From a checkpoint of a small mixture-of-experts model trained on Wikipedia.
Size: 9 layers, width 256, vocabulary 32768, 97.4M parameters.
Below are experts of layer 5 (counted from 0) of a mixture-of-experts language model. Rows are named router (the router's row for the expert), up (a neuron's input weights, with its number) and show model dimensions 64-127. Each number is 50 + 10 x the weight over its row's rms, rounded and kept within 0 to 99.
After each expert's rows: a language model's description of what the expert responds to; "gets" lists some tokens that make up at least twice as much of what it gets as of all text. This comes from a sample of Wikipedia text that the model never trained on. Tokens count by the router's weight.

# expert 6
router:57 38 40 39 40 35 70 49 39 60 72 56 40 54 39 48 60 47 34 34 47 44 44 38 60 35 64 60 54 53 56 49 50 54 55 40 50 43 46 46 41 41 43 65 32 37 41 63 51 56 49 40 60 38 59 44 48 33 55 56 33 41 51 28
up0:58 50 63 48 54 51 50 63 55 51 55 61 41 55 65 60 47 41 45 40 60 46 36 56 41 56 68 56 73 47 59 44 52 50 53 56 53 48 49 54 55 64 26 45 46 51 39 52 48 52 64 54 48 47 77 49 48 66 46 40 54 51 43 31
up1:53 59 50 44 52 48 49 60 54 39 64 52 56 54 51 50 53 35 46 48 41 60 60 48 42 52 52 48 67 39 49 40 46 55 42 45 60 37 80 59 59 62 62 57 55 57 59 64 47 49 66 54 48 40 61 38 44 42 56 37 47 56 55 63
up2:47 57 57 45 65 63 43 44 53 44 40 53 48 54 59 42 43 48 55 45 36 58 64 52 33 37 48 47 51 53 54 49 48 46 48 61 44 41 61 57 50 60 36 67 69 38 39 46 42 62 60 37 62 57 49 43 57 54 50 41 52 47 33 39
up3:48 54 69 49 43 50 53 52 52 42 50 36 43 46 44 41 43 53 54 38 41 32 59 56 39 44 40 44 64 41 56 54 57 48 54 48 44 55 40 42 44 70 41 39 76 63 55 60 40 47 63 32 44 50 48 30 62 48 45 59 52 50 28 61
up4:51 33 49 50 68 68 60 30 49 54 46 37 47 52 44 43 50 58 51 54 40 52 38 55 45 40 43 64 56 43 60 49 63 49 53 70 45 55 51 63 47 62 33 43 59 67 39 46 57 58 75 65 51 60 56 45 60 44 52 58 41 59 35 49
up5:62 58 39 31 75 38 61 48 57 55 50 43 61 37 61 49 40 36 52 46 65 49 45 54 64 57 46 51 45 40 57 70 51 41 56 47 43 46 47 54 47 38 52 33 42 44 50 48 65 46 58 53 68 51 61 41 53 53 74 45 37 55 43 38
up6:49 56 54 52 62 44 46 59 40 75 39 66 53 56 44 58 67 47 47 55 48 39 45 57 59 59 54 57 53 46 52 58 66 55 47 51 37 40 60 47 46 70 55 58 65 66 56 58 34 57 52 58 53 52 63 40 49 57 73 45 29 57 57 43
up7:56 62 39 44 55 39 53 65 64 59 48 44 42 64 52 48 73 31 53 35 70 45 37 45 47 61 59 65 57 65 49 45 53 71 35 53 52 44 44 56 66 45 56 67 47 37 48 55 43 57 64 49 29 50 53 42 43 50 64 42 66 47 47 52
up8:53 37 56 42 42 55 41 45 37 54 43 40 23 57 62 54 52 46 44 55 39 38 57 54 60 44 43 52 45 45 71 70 43 48 51 47 43 57 44 45 59 55 54 25 42 41 55 58 59 33 55 35 65 54 49 54 58 54 54 67 47 44 62 50
up9:37 43 53 61 56 54 47 50 50 48 67 66 49 33 53 42 56 43 54 59 37 70 56 54 67 63 67 65 54 53 70 47 46 46 64 48 67 56 49 35 53 54 54 69 55 27 54 42 50 46 52 51 47 36 79 49 57 40 55 36 51 41 37 45
up10:62 57 37 36 55 55 40 45 46 58 43 47 52 56 46 67 50 45 51 42 41 37 47 53 52 38 46 42 51 50 62 52 55 56 50 61 49 48 52 47 45 47 39 37 49 40 54 56 38 43 43 61 36 39 33 57 54 51 62 80 55 38 37 52
up11:34 56 49 68 47 43 47 64 62 72 74 53 60 43 50 44 45 53 43 63 57 48 59 66 58 50 55 49 58 43 63 78 36 48 36 52 38 41 67 53 35 49 60 42 48 53 57 47 51 59 57 42 55 50 40 52 40 48 63 57 63 43 53 55
up12:42 37 52 59 43 44 77 62 27 49 60 58 50 40 61 58 51 53 54 46 40 45 32 47 50 53 57 60 83 46 72 43 47 31 55 50 45 54 55 44 49 63 47 47 47 53 55 46 48 38 41 59 54 46 50 65 47 65 53 53 53 64 54 43
up13:43 66 53 38 71 32 53 48 38 50 45 49 58 60 39 65 51 43 53 45 54 34 43 71 55 48 54 44 45 38 37 36 56 55 66 54 57 33 40 43 62 52 62 47 60 52 68 53 37 53 57 60 41 55 45 57 54 29 45 39 47 52 35 44
up14:62 46 54 34 40 44 48 63 51 64 53 60 46 57 37 57 57 66 47 38 52 51 57 70 44 62 61 62 58 41 67 56 44 48 70 40 55 69 41 72 41 56 60 63 39 48 61 62 41 58 52 53 55 39 56 43 41 51 44 37 52 30 47 57
up15:39 52 40 43 64 43 39 53 44 53 52 50 53 22 57 62 53 33 35 58 65 45 43 46 42 38 42 33 47 60 67 50 50 40 39 56 48 45 48 48 50 56 60 43 37 60 50 71 59 47 62 39 34 64 69 31 40 54 45 44 70 65 49 33
What it handles: Units and pronouns. Measurement units after numbers and pronoun subjects, such as cm, mm, meters, it, which, plus abbreviations and web-address pieces.
gets: "1", " it", " a", " It", " (", " |\n"

# expert 54
router:45 48 58 50 36 51 65 62 57 62 39 49 37 47 50 37 71 54 42 58 52 59 49 59 47 47 51 57 50 63 53 67 54 54 45 36 33 73 55 42 39 56 60 39 35 33 43 58 36 57 48 64 57 77 53 60 55 70 54 56 31 38 39 43
up2:50 51 62 43 60 68 43 43 52 44 47 53 40 49 45 50 45 57 57 49 50 65 57 58 36 58 55 50 44 57 62 64 39 42 58 59 45 44 71 40 44 56 43 71 57 38 50 53 48 54 52 43 68 44 55 42 52 40 64 54 34 43 27 53
up3:52 54 70 61 38 46 47 49 54 45 44 46 45 44 45 41 40 45 48 42 31 43 55 58 44 57 41 41 42 48 64 46 53 45 59 39 39 56 36 41 38 76 45 34 60 55 49 58 36 45 57 39 37 54 43 36 59 57 43 61 51 44 38 59
up4:52 36 59 51 51 71 52 45 59 41 42 34 53 60 47 46 45 63 53 52 43 59 38 46 41 45 39 63 56 47 56 47 60 28 61 59 50 62 56 58 47 55 31 55 61 55 23 43 46 50 57 60 34 49 69 48 54 43 63 65 40 58 45 47
up5:71 50 39 43 67 41 65 55 56 65 60 42 46 43 58 49 47 41 49 53 68 40 37 48 67 67 44 51 40 44 44 83 50 48 60 38 50 34 51 35 44 38 52 37 33 37 56 50 63 49 59 54 55 48 68 37 51 57 73 49 47 61 42 50
up6:62 48 60 62 50 47 51 60 38 60 31 55 60 46 45 52 55 55 42 62 54 31 51 60 59 58 53 60 53 44 51 47 59 46 57 44 48 48 68 34 45 71 51 63 54 41 63 52 20 56 51 64 40 53 57 35 38 59 67 48 40 59 61 42
up7:61 59 49 40 51 50 58 67 54 57 41 49 42 50 52 46 78 32 51 44 67 41 50 44 31 53 61 65 45 61 56 53 63 68 28 50 46 40 47 53 48 38 66 69 48 31 53 51 44 53 46 50 36 47 36 47 40 51 57 41 70 42 57 50
up8:55 38 54 44 44 55 53 41 45 65 43 53 47 62 67 51 48 46 44 51 44 31 58 59 56 40 43 50 50 54 73 71 47 56 51 48 37 51 54 57 52 56 61 37 50 49 62 46 61 36 61 42 67 52 53 57 59 68 48 59 43 42 70 48
up9:42 35 60 62 56 55 32 52 63 47 75 62 53 50 58 55 54 44 69 62 39 57 57 54 62 66 64 65 66 47 57 58 46 50 49 50 51 55 59 27 44 43 64 63 69 36 52 44 43 49 58 51 47 42 59 48 60 43 58 61 58 43 42 45
up10:69 62 38 23 50 50 40 40 47 56 51 48 49 49 53 69 58 44 42 37 43 43 49 44 50 44 45 47 57 65 57 42 59 53 45 67 48 52 45 41 53 47 36 36 46 43 54 54 34 33 53 53 41 35 31 51 50 46 56 75 47 33 31 50
up11:26 55 43 65 37 45 47 70 63 71 48 54 60 40 45 39 48 56 43 61 52 49 57 76 39 57 51 50 58 37 52 67 33 47 46 54 45 51 70 61 39 51 69 46 56 51 53 48 47 68 68 26 60 54 38 56 41 51 57 53 56 46 46 53
up12:56 52 53 56 54 48 70 58 46 52 64 60 38 35 48 53 66 51 59 48 35 46 32 49 42 36 50 57 55 46 71 67 51 44 56 46 55 61 40 51 49 55 57 53 55 52 59 48 56 39 36 68 52 56 61 66 50 75 63 51 38 60 55 53
up13:46 60 65 39 64 36 55 46 42 48 34 40 54 50 35 67 44 48 51 42 52 38 42 75 52 52 51 42 40 36 42 36 61 54 65 60 56 31 38 42 60 42 64 48 61 48 75 66 45 55 54 55 41 58 37 54 55 33 34 32 50 53 43 48
up14:49 42 54 45 28 56 60 60 67 62 45 56 61 58 54 51 64 51 63 41 55 42 54 72 39 54 69 60 62 48 64 62 39 55 64 39 46 59 56 66 49 51 68 63 50 61 65 56 50 54 45 52 49 47 53 41 45 48 34 38 56 49 38 48
up15:34 58 47 38 56 44 44 45 40 46 38 47 57 29 60 59 62 44 38 56 65 47 49 49 42 42 53 35 45 49 60 47 48 39 44 56 38 42 35 49 47 49 63 53 34 47 51 75 53 57 71 42 27 66 54 30 43 67 51 40 68 66 49 38
up16:59 56 34 36 43 46 44 51 52 61 47 64 65 45 52 33 47 50 41 61 44 42 48 26 67 43 46 39 48 44 52 48 53 56 40 42 46 61 58 56 62 59 48 34 24 36 37 48 44 52 55 56 54 52 35 54 62 39 38 59 61 64 51 45
up17:52 38 64 45 40 52 56 61 43 62 49 56 59 35 25 56 68 49 51 39 42 47 41 44 39 47 53 47 61 63 61 45 41 50 52 35 68 53 55 36 59 52 64 70 35 50 52 54 50 41 38 60 46 46 70 60 46 62 49 48 40 50 39 41
What it handles: Descriptive modifiers and conjunctions. Adjectives and the joining words between them in descriptions, such as dark, wooden, -like, and, or, commas in lists.
gets: ",", " and", " of", " or", " with", ";"

# expert 9
router:44 47 53 56 43 59 61 47 55 57 81 38 44 52 31 57 57 38 43 49 57 53 35 34 54 41 49 41 61 73 52 73 56 42 41 38 25 56 56 50 50 47 52 43 46 44 51 64 45 45 45 46 50 70 59 43 46 49 55 55 59 45 62 35
up0:50 56 65 49 47 48 50 56 51 35 57 75 44 53 67 55 63 45 50 51 55 45 37 54 51 55 78 52 74 63 54 43 54 46 34 60 39 48 62 43 44 61 41 35 34 50 43 53 42 38 78 69 34 45 63 49 45 61 44 36 57 49 40 43
up1:57 61 52 48 49 41 52 50 45 40 60 39 68 39 43 65 48 42 33 61 42 53 39 31 54 58 40 39 56 50 50 43 48 54 41 39 62 47 73 52 60 72 56 56 51 48 46 65 48 32 58 43 46 46 64 24 28 45 57 33 50 53 56 54
up2:44 50 54 38 69 60 39 53 45 38 38 52 43 50 35 37 46 47 59 34 52 55 60 52 24 41 61 49 42 55 50 61 36 51 49 54 40 51 67 34 46 54 38 60 57 50 46 49 57 69 60 55 49 48 67 48 55 49 67 49 43 43 47 42
up3:36 51 65 52 43 68 47 49 54 46 50 41 47 36 35 55 46 52 49 40 42 41 56 59 47 46 37 32 59 44 65 61 62 50 63 36 41 43 36 41 37 73 58 36 62 66 60 60 42 50 49 30 45 51 45 29 60 49 49 59 56 48 38 56
up4:45 32 45 45 57 74 59 36 52 50 50 37 47 55 48 56 48 58 53 54 38 55 30 45 41 47 33 62 59 40 67 47 63 43 45 55 48 47 52 70 58 65 44 55 63 59 48 55 58 53 59 63 44 55 60 49 60 42 53 59 40 65 36 43
up5:68 52 54 29 55 40 52 45 46 59 52 37 62 48 59 43 43 44 52 54 68 48 32 67 59 50 48 56 42 61 62 65 52 41 61 38 43 55 62 45 61 40 47 37 46 43 57 51 68 49 55 46 82 42 55 41 54 43 64 44 56 57 45 39
up6:61 42 54 57 56 42 48 49 40 75 32 54 57 49 41 51 68 50 44 60 44 40 48 53 65 62 59 65 57 47 58 59 66 41 43 47 33 37 70 43 58 77 55 59 56 61 53 58 31 53 55 49 53 52 64 44 47 58 70 43 40 49 54 38
up7:54 56 48 40 50 36 61 63 62 61 45 42 50 55 50 49 68 44 56 41 63 43 49 44 42 68 63 62 57 49 54 45 57 73 41 50 50 48 45 58 53 38 59 63 44 40 50 59 50 55 50 49 31 50 41 32 41 56 72 38 61 49 39 57
up8:48 47 61 30 50 48 43 40 38 68 43 42 35 60 63 63 54 44 41 57 44 35 56 52 57 39 37 48 55 48 64 66 44 57 49 38 37 61 66 49 53 63 62 25 57 49 50 51 60 33 62 49 57 53 49 50 56 56 63 69 45 39 58 56
up9:41 52 56 52 57 57 47 39 59 57 74 56 54 46 51 52 65 40 58 63 46 56 44 49 52 69 56 62 57 61 72 54 52 56 65 53 57 61 50 30 45 49 56 64 64 34 57 45 42 40 49 51 50 45 62 38 50 49 71 38 54 43 33 45
up10:57 50 38 40 39 46 32 42 55 51 55 49 52 48 52 67 51 44 44 36 47 37 52 46 43 44 57 51 54 52 58 62 45 55 38 60 49 56 48 57 45 37 35 30 41 45 49 52 32 38 38 57 38 41 24 53 57 48 54 77 62 43 34 40
up11:33 52 48 66 52 41 56 64 58 61 62 53 69 48 51 41 53 64 44 69 61 48 57 58 56 55 55 44 50 47 58 69 48 46 39 51 41 34 69 58 42 61 64 52 51 44 51 53 38 56 61 35 51 50 33 56 38 47 64 51 50 48 52 54
up12:50 35 47 59 59 46 72 62 46 38 55 57 45 43 57 52 52 48 61 44 36 51 47 64 39 39 52 55 77 35 60 43 52 44 61 51 52 63 50 42 31 58 50 41 55 63 53 53 45 45 41 70 55 49 66 65 48 63 58 56 52 62 65 35
up13:38 50 63 32 61 38 53 68 35 38 41 48 67 51 32 59 37 56 64 39 48 32 48 69 57 48 47 51 57 36 44 47 59 57 59 52 58 36 31 48 63 32 74 52 68 57 62 60 44 60 52 52 37 62 36 41 59 27 48 42 43 56 45 53
up14:49 45 51 39 35 48 55 48 55 58 53 53 57 67 41 63 62 46 55 44 55 40 66 59 45 53 69 56 50 42 48 67 48 52 64 40 63 52 51 64 52 56 48 66 42 66 59 69 49 50 43 53 41 45 48 44 39 50 37 41 49 37 48 38
up15:36 47 42 36 52 43 44 48 40 45 37 43 46 35 55 63 59 35 41 54 63 46 46 53 43 51 47 39 42 56 55 62 51 40 53 52 32 41 52 34 47 50 59 44 45 49 66 79 51 50 71 48 37 59 57 33 35 54 57 43 76 61 47 43
What it handles: Media and heading openers. Opening quotes, parentheses and heading markers (===, ====) in film, album and television articles, plus award-table cells like Best, Nominated.
gets: " \"", " ", " (", "==", "===", " film"

# expert 34
router:53 40 50 61 50 53 74 38 36 46 61 46 45 55 52 53 71 47 37 59 36 64 58 63 66 47 53 48 62 69 49 56 62 28 54 42 40 46 64 43 44 62 53 62 55 40 42 63 52 42 50 45 65 48 61 43 34 47 55 55 62 41 49 35
up0:42 43 63 49 52 52 52 64 56 41 65 65 50 57 67 56 57 40 59 41 56 39 38 57 49 55 72 53 75 47 51 43 50 52 39 54 46 46 57 43 38 61 45 42 42 56 46 53 39 42 62 65 31 48 59 48 52 66 42 44 56 48 37 31
up1:73 60 47 43 55 37 55 50 49 34 51 40 60 42 52 65 43 40 25 55 32 59 56 38 54 54 47 45 57 42 52 45 43 51 55 45 66 40 71 45 57 66 46 56 49 53 51 60 47 40 69 53 55 45 59 33 36 44 58 40 54 46 62 69
up2:58 57 60 54 72 52 34 47 57 35 44 49 36 46 28 35 38 53 56 44 42 65 63 59 37 43 56 42 46 56 57 50 43 37 51 62 46 54 60 41 38 52 36 66 60 47 38 45 53 67 48 29 55 46 69 49 49 54 56 41 37 41 44 34
up3:46 51 67 60 48 52 53 48 54 42 41 37 47 38 49 46 37 53 37 42 38 38 56 55 42 45 36 37 54 50 66 49 61 45 58 38 39 47 41 36 38 70 49 29 66 60 59 65 35 43 56 29 48 49 53 41 68 42 38 56 59 49 33 53
up4:43 41 52 40 61 77 58 34 51 44 31 49 51 43 43 48 49 65 41 44 50 52 26 62 51 42 44 69 58 54 60 46 68 50 54 55 50 47 44 60 62 64 36 49 55 71 45 46 64 40 56 51 45 50 59 51 61 42 56 58 37 58 40 44
up5:79 44 42 40 56 38 76 49 47 54 63 44 61 40 55 44 44 46 48 56 60 48 41 49 63 55 50 58 49 51 58 59 55 43 53 39 49 43 55 51 53 46 41 47 43 35 59 47 65 51 54 49 81 44 49 33 52 47 70 38 59 41 34 40
up6:45 42 45 63 42 46 45 46 39 67 41 58 49 66 50 65 49 52 53 64 44 39 47 59 68 64 58 53 54 37 58 49 55 54 52 52 42 37 71 49 49 62 50 73 68 58 59 61 40 58 55 68 53 57 56 38 48 60 53 39 40 60 59 48
up7:64 56 45 42 53 35 74 65 64 65 44 32 42 50 48 54 58 33 59 39 67 40 41 42 39 65 56 63 66 56 46 46 62 64 43 45 57 41 60 60 60 34 57 58 51 35 49 49 44 60 50 46 37 53 42 49 38 52 55 47 69 52 50 55
up8:45 46 55 35 45 55 53 33 35 59 43 43 32 58 60 41 55 46 56 56 41 41 63 62 64 27 53 47 54 43 59 69 49 51 65 55 37 66 53 56 45 62 57 33 49 43 60 57 67 41 64 49 68 52 42 49 61 59 58 62 46 32 60 57
up9:54 47 51 66 57 59 62 40 64 58 71 59 49 41 51 51 60 45 57 65 38 61 54 65 64 81 71 67 59 52 71 44 54 52 62 54 51 60 60 41 53 49 59 63 56 28 57 46 46 45 57 58 58 40 59 49 59 39 55 36 59 29 27 53
up10:68 54 36 36 44 58 47 44 57 55 52 42 52 49 48 62 57 56 48 49 48 33 51 48 56 44 46 47 57 57 48 49 51 47 52 68 47 58 46 50 45 51 36 42 42 45 60 58 38 44 40 62 32 40 30 49 56 53 55 64 61 34 41 41
up11:34 56 48 69 54 47 43 63 56 67 68 58 57 47 45 47 38 57 50 57 63 50 59 61 51 47 46 44 54 40 55 86 32 49 38 58 46 40 58 61 39 52 65 40 62 57 48 58 56 62 53 41 55 49 38 49 42 54 63 55 51 44 60 56
up12:56 43 56 59 61 50 61 56 40 38 57 57 55 56 52 54 54 48 57 42 34 48 40 59 49 35 60 56 70 45 57 47 55 42 60 49 51 60 55 44 42 58 56 44 49 53 56 51 41 39 44 72 48 44 71 72 46 58 61 53 40 62 68 41
up13:37 57 59 33 61 39 51 47 58 45 33 39 47 44 43 63 41 42 49 41 58 40 37 71 49 49 48 36 52 40 36 37 56 50 62 58 66 34 35 31 56 54 64 51 62 49 65 69 38 53 57 53 35 56 33 50 46 26 36 40 53 49 36 52
up14:47 36 52 29 37 54 52 48 52 65 52 50 56 61 50 61 68 48 57 39 63 49 54 64 37 53 72 50 59 41 63 67 32 47 62 40 51 48 46 54 43 50 50 60 45 76 76 51 57 57 43 63 49 39 43 37 40 41 42 49 43 42 39 35
up15:39 58 47 46 60 45 39 48 43 50 44 47 45 29 54 56 68 38 35 52 64 44 42 54 50 47 57 35 50 56 67 55 54 34 55 61 29 36 51 46 45 47 55 41 38 56 62 70 56 53 60 38 38 57 63 35 33 54 60 40 70 58 47 36
What it handles: Definitional opening words. Words in opening definitions and topic lines after a title, such as one of, a genus of, band, the city.
gets: " of", " =\n\n", " is", " a", " was", "The"

# expert 38
router:58 41 45 38 38 54 65 58 37 43 45 42 37 52 37 61 41 54 65 47 44 46 52 45 67 31 57 58 61 50 33 58 59 35 55 37 56 60 65 41 49 55 47 72 54 62 43 60 33 49 70 63 49 50 74 74 40 60 52 57 44 56 48 35
up0:57 58 55 66 52 61 52 56 53 41 67 63 43 56 62 61 50 42 60 43 57 46 46 52 47 64 56 52 78 55 66 41 54 49 36 51 49 41 54 56 55 56 35 50 46 57 51 47 48 38 67 73 59 53 68 52 41 67 47 45 52 59 49 40
up1:75 56 56 50 63 39 48 53 52 35 58 44 52 62 60 71 49 48 43 61 47 55 56 43 50 56 44 48 59 42 49 42 48 53 49 46 54 39 82 62 66 60 53 49 67 51 69 68 46 45 65 49 60 34 64 41 35 45 54 33 51 65 51 61
up2:54 58 65 59 62 58 47 48 51 40 57 54 49 42 38 41 43 41 59 44 38 67 60 51 40 40 57 55 45 50 58 56 52 53 54 60 44 53 67 42 48 65 51 68 63 45 37 54 46 58 59 51 52 48 65 62 49 60 56 50 46 37 35 49
up3:39 51 66 46 44 55 51 55 54 42 40 40 40 44 49 44 48 56 47 32 41 39 57 62 46 43 35 48 52 47 53 52 53 37 61 44 47 48 48 35 36 77 54 34 58 60 52 60 37 51 54 22 44 52 51 38 71 40 45 61 58 46 28 56
up4:52 48 44 45 64 64 58 33 48 49 38 41 56 46 41 50 51 61 38 57 38 52 31 60 48 47 42 59 53 36 53 46 67 44 53 52 51 45 55 70 58 67 45 56 57 66 46 42 50 57 74 68 38 53 71 58 57 39 67 65 41 64 33 55
up5:57 53 45 28 58 43 72 53 60 59 48 44 57 40 59 53 41 42 53 51 68 47 29 52 57 54 42 48 52 53 49 69 51 42 45 40 47 47 49 50 60 35 48 43 49 52 48 50 60 37 60 51 75 45 63 23 52 50 68 43 52 68 34 35
up6:58 42 63 47 45 40 48 51 31 67 38 57 41 58 33 55 56 55 46 61 54 40 43 54 65 58 56 58 51 51 61 62 66 47 46 49 47 36 63 46 65 71 52 65 60 58 54 74 43 54 46 55 48 54 65 42 48 62 62 47 33 52 53 39
up7:58 60 44 47 58 39 54 65 64 52 42 35 43 53 58 51 68 43 62 49 67 48 50 35 46 60 47 65 58 61 47 52 61 66 31 44 53 49 41 61 62 41 55 69 50 25 36 54 55 55 67 45 23 53 43 35 42 46 56 48 65 40 42 55
up8:42 33 50 40 42 54 62 38 38 55 48 44 32 63 52 54 53 48 54 60 38 42 66 56 74 38 48 51 55 41 55 67 48 59 58 50 38 61 56 63 52 61 63 36 47 46 62 58 60 44 58 53 67 47 49 55 60 53 62 64 42 37 64 58
up9:33 42 62 59 57 54 58 51 53 52 76 69 46 36 54 56 53 47 56 61 42 62 51 49 55 65 72 64 61 49 67 59 51 45 58 51 62 63 52 34 60 50 60 64 49 32 56 45 46 48 52 50 47 31 78 49 60 38 67 37 53 41 36 45
up10:60 47 31 42 50 53 51 43 45 51 55 47 47 46 43 62 53 41 50 49 44 38 57 55 55 40 46 41 55 61 47 55 55 52 43 61 43 63 48 44 52 46 31 37 49 46 55 53 33 39 43 54 46 40 43 53 56 56 50 65 57 46 43 45
up11:32 57 44 76 49 43 46 67 66 69 64 64 58 38 41 39 49 55 50 65 54 54 54 59 45 64 52 42 49 45 53 71 31 55 40 49 45 43 69 51 31 52 58 51 50 44 53 50 45 55 52 35 59 53 43 51 38 65 55 62 54 46 54 56
up12:39 44 51 51 56 55 74 57 41 36 55 58 45 45 38 49 51 45 59 44 34 59 31 50 52 31 58 55 73 39 62 44 50 45 50 51 49 65 50 37 41 65 51 52 50 62 44 49 56 44 36 68 44 41 63 59 50 58 53 50 55 54 68 32
up13:46 56 57 28 70 38 54 53 46 47 41 51 52 58 43 57 49 50 50 39 51 34 39 72 57 56 45 45 49 46 33 41 57 51 63 60 63 32 43 39 64 39 58 49 61 50 61 53 35 51 57 55 38 61 38 57 57 27 44 34 54 46 38 42
up14:58 47 53 32 41 46 47 54 58 54 43 53 48 69 49 61 56 55 58 45 60 42 55 65 42 62 73 60 63 42 45 57 49 52 64 39 50 48 50 60 42 60 59 68 41 68 63 68 44 50 50 62 43 36 61 40 35 47 45 43 51 48 39 44
up15:31 62 47 41 61 47 41 59 40 53 47 50 50 37 64 73 57 36 35 53 66 49 37 51 42 38 49 39 54 56 71 54 49 37 47 50 44 38 48 40 54 59 54 45 41 51 50 70 52 60 57 35 37 60 65 31 42 53 58 45 66 70 40 31
What it handles: Table numeric cells. Spaces and digits opening numeric table cells and infobox values, like viewer figures, elevations, currency signs $ and £, and abbreviations such as BS, TC.
gets: " ", " |", ".", "1", "2", "4"

# expert 43
router:39 49 58 44 37 40 55 43 58 50 45 65 54 50 40 41 74 47 47 65 48 48 53 40 59 42 53 49 39 53 66 68 52 44 44 49 39 50 54 67 66 38 46 61 45 50 39 59 52 39 54 41 28 53 35 64 49 55 39 60 50 39 53 41
up0:57 61 67 43 55 53 44 61 47 46 57 55 43 58 62 60 60 46 51 50 56 41 44 58 42 59 70 50 68 38 56 36 62 56 44 71 44 52 62 48 50 50 46 39 51 52 39 60 42 44 60 54 31 56 59 22 51 68 48 36 60 44 49 46
up1:69 67 53 48 48 37 53 51 46 32 51 42 66 54 44 59 50 45 42 38 26 48 55 42 48 55 40 42 61 51 50 34 40 62 47 42 55 35 71 53 66 59 53 50 53 63 44 60 54 39 61 53 49 34 63 33 41 42 58 47 49 51 66 53
up2:47 58 54 48 69 68 33 41 51 48 48 53 44 45 48 39 52 46 58 45 50 64 60 46 39 32 52 36 48 58 56 59 43 43 42 48 47 58 63 38 51 55 38 66 48 45 47 46 45 47 60 49 58 45 66 56 54 54 55 61 42 41 37 47
up3:49 52 64 59 39 57 54 50 50 51 45 41 33 38 46 46 56 54 53 52 33 34 64 61 42 47 38 39 44 41 61 49 55 38 59 37 48 51 55 37 44 71 53 34 60 58 53 66 38 48 48 32 46 51 47 29 60 45 54 54 56 43 39 60
up4:47 35 55 61 56 63 56 31 51 47 44 35 44 68 45 56 60 65 54 54 55 51 32 56 45 40 52 61 54 42 59 36 62 36 50 67 49 55 59 60 47 62 49 52 62 59 41 58 61 53 72 71 31 55 72 37 56 43 51 58 31 74 42 48
up5:51 46 40 33 60 37 68 42 46 50 57 35 58 37 58 44 45 43 59 55 67 49 45 50 67 49 46 48 40 57 51 64 48 44 58 45 43 39 50 51 49 40 45 34 37 55 53 56 64 45 52 51 69 51 56 29 52 54 58 42 47 49 45 41
up6:52 46 45 60 55 46 56 51 51 69 29 55 45 46 49 54 59 58 47 63 50 34 50 73 61 58 55 58 51 47 55 53 69 51 50 41 44 30 62 45 51 78 60 56 66 63 57 51 30 60 55 59 56 49 53 54 51 54 58 39 43 45 61 45
up7:55 59 36 53 50 36 57 50 60 57 43 40 44 44 54 57 64 37 49 47 65 39 50 43 36 59 57 62 51 57 51 55 51 74 44 40 53 34 59 57 51 45 68 63 54 31 52 46 41 61 44 50 27 43 40 39 38 49 63 45 59 52 53 56
up8:48 31 55 35 44 62 50 33 34 65 44 46 40 54 64 60 52 47 59 52 37 39 64 52 63 48 39 43 55 46 64 66 46 49 57 60 43 54 47 58 43 64 59 28 41 50 61 50 65 32 54 39 69 46 44 54 58 58 53 65 38 48 64 56
up9:36 46 62 63 58 61 47 46 55 48 69 64 52 44 59 51 62 39 60 56 41 65 52 55 51 57 65 58 51 56 70 51 43 61 62 52 61 50 53 42 51 45 59 66 65 28 67 45 53 49 53 57 40 32 67 43 58 41 58 44 44 31 51 47
up10:67 57 37 50 46 50 39 44 50 50 52 43 57 45 48 61 63 38 56 45 49 42 54 42 54 39 51 41 55 59 50 54 56 55 48 62 51 52 51 46 44 46 44 34 43 48 64 53 42 42 44 55 46 54 33 50 58 53 53 76 61 27 41 44
up11:34 53 39 72 46 48 44 54 63 69 61 48 62 50 43 39 55 61 47 60 46 41 58 59 41 64 49 49 44 37 48 63 34 49 48 58 36 51 70 59 42 52 56 56 64 45 68 45 48 60 53 41 55 52 35 51 37 49 62 65 53 55 53 61
up12:40 39 56 61 46 47 74 69 51 46 63 69 49 33 58 64 60 48 63 51 42 50 29 64 53 45 61 63 76 42 73 49 52 38 53 53 44 64 37 45 46 58 47 52 48 53 57 39 52 40 47 63 69 52 45 70 49 55 56 56 53 62 56 50
up13:44 56 53 29 70 33 47 48 47 41 36 36 59 49 39 58 37 42 51 42 46 36 39 69 45 59 47 47 43 44 32 41 54 60 65 60 57 32 38 37 56 42 52 44 66 53 72 53 38 54 45 55 32 58 29 49 53 33 44 41 45 62 35 48
up14:43 30 54 47 36 55 55 69 61 68 54 65 65 57 41 65 67 51 58 42 54 48 53 67 52 64 64 66 56 44 62 53 52 51 63 36 51 57 51 58 57 53 55 66 39 49 63 50 51 54 45 47 56 30 40 50 42 40 34 51 40 44 34 48
up15:43 47 50 48 58 31 44 55 37 44 49 57 60 24 53 65 59 34 36 57 64 49 45 50 39 38 52 43 49 65 72 47 40 45 38 57 42 46 45 43 54 52 54 40 36 49 52 74 56 45 71 33 32 65 62 34 40 54 49 45 61 66 48 32
What it handles: Prepositions after institution nouns. Prepositions and commas following nouns naming organizations, fields or activities, such as "design at", "administration from", "Association".
gets: " in", " of", " at", " (", " and", " on"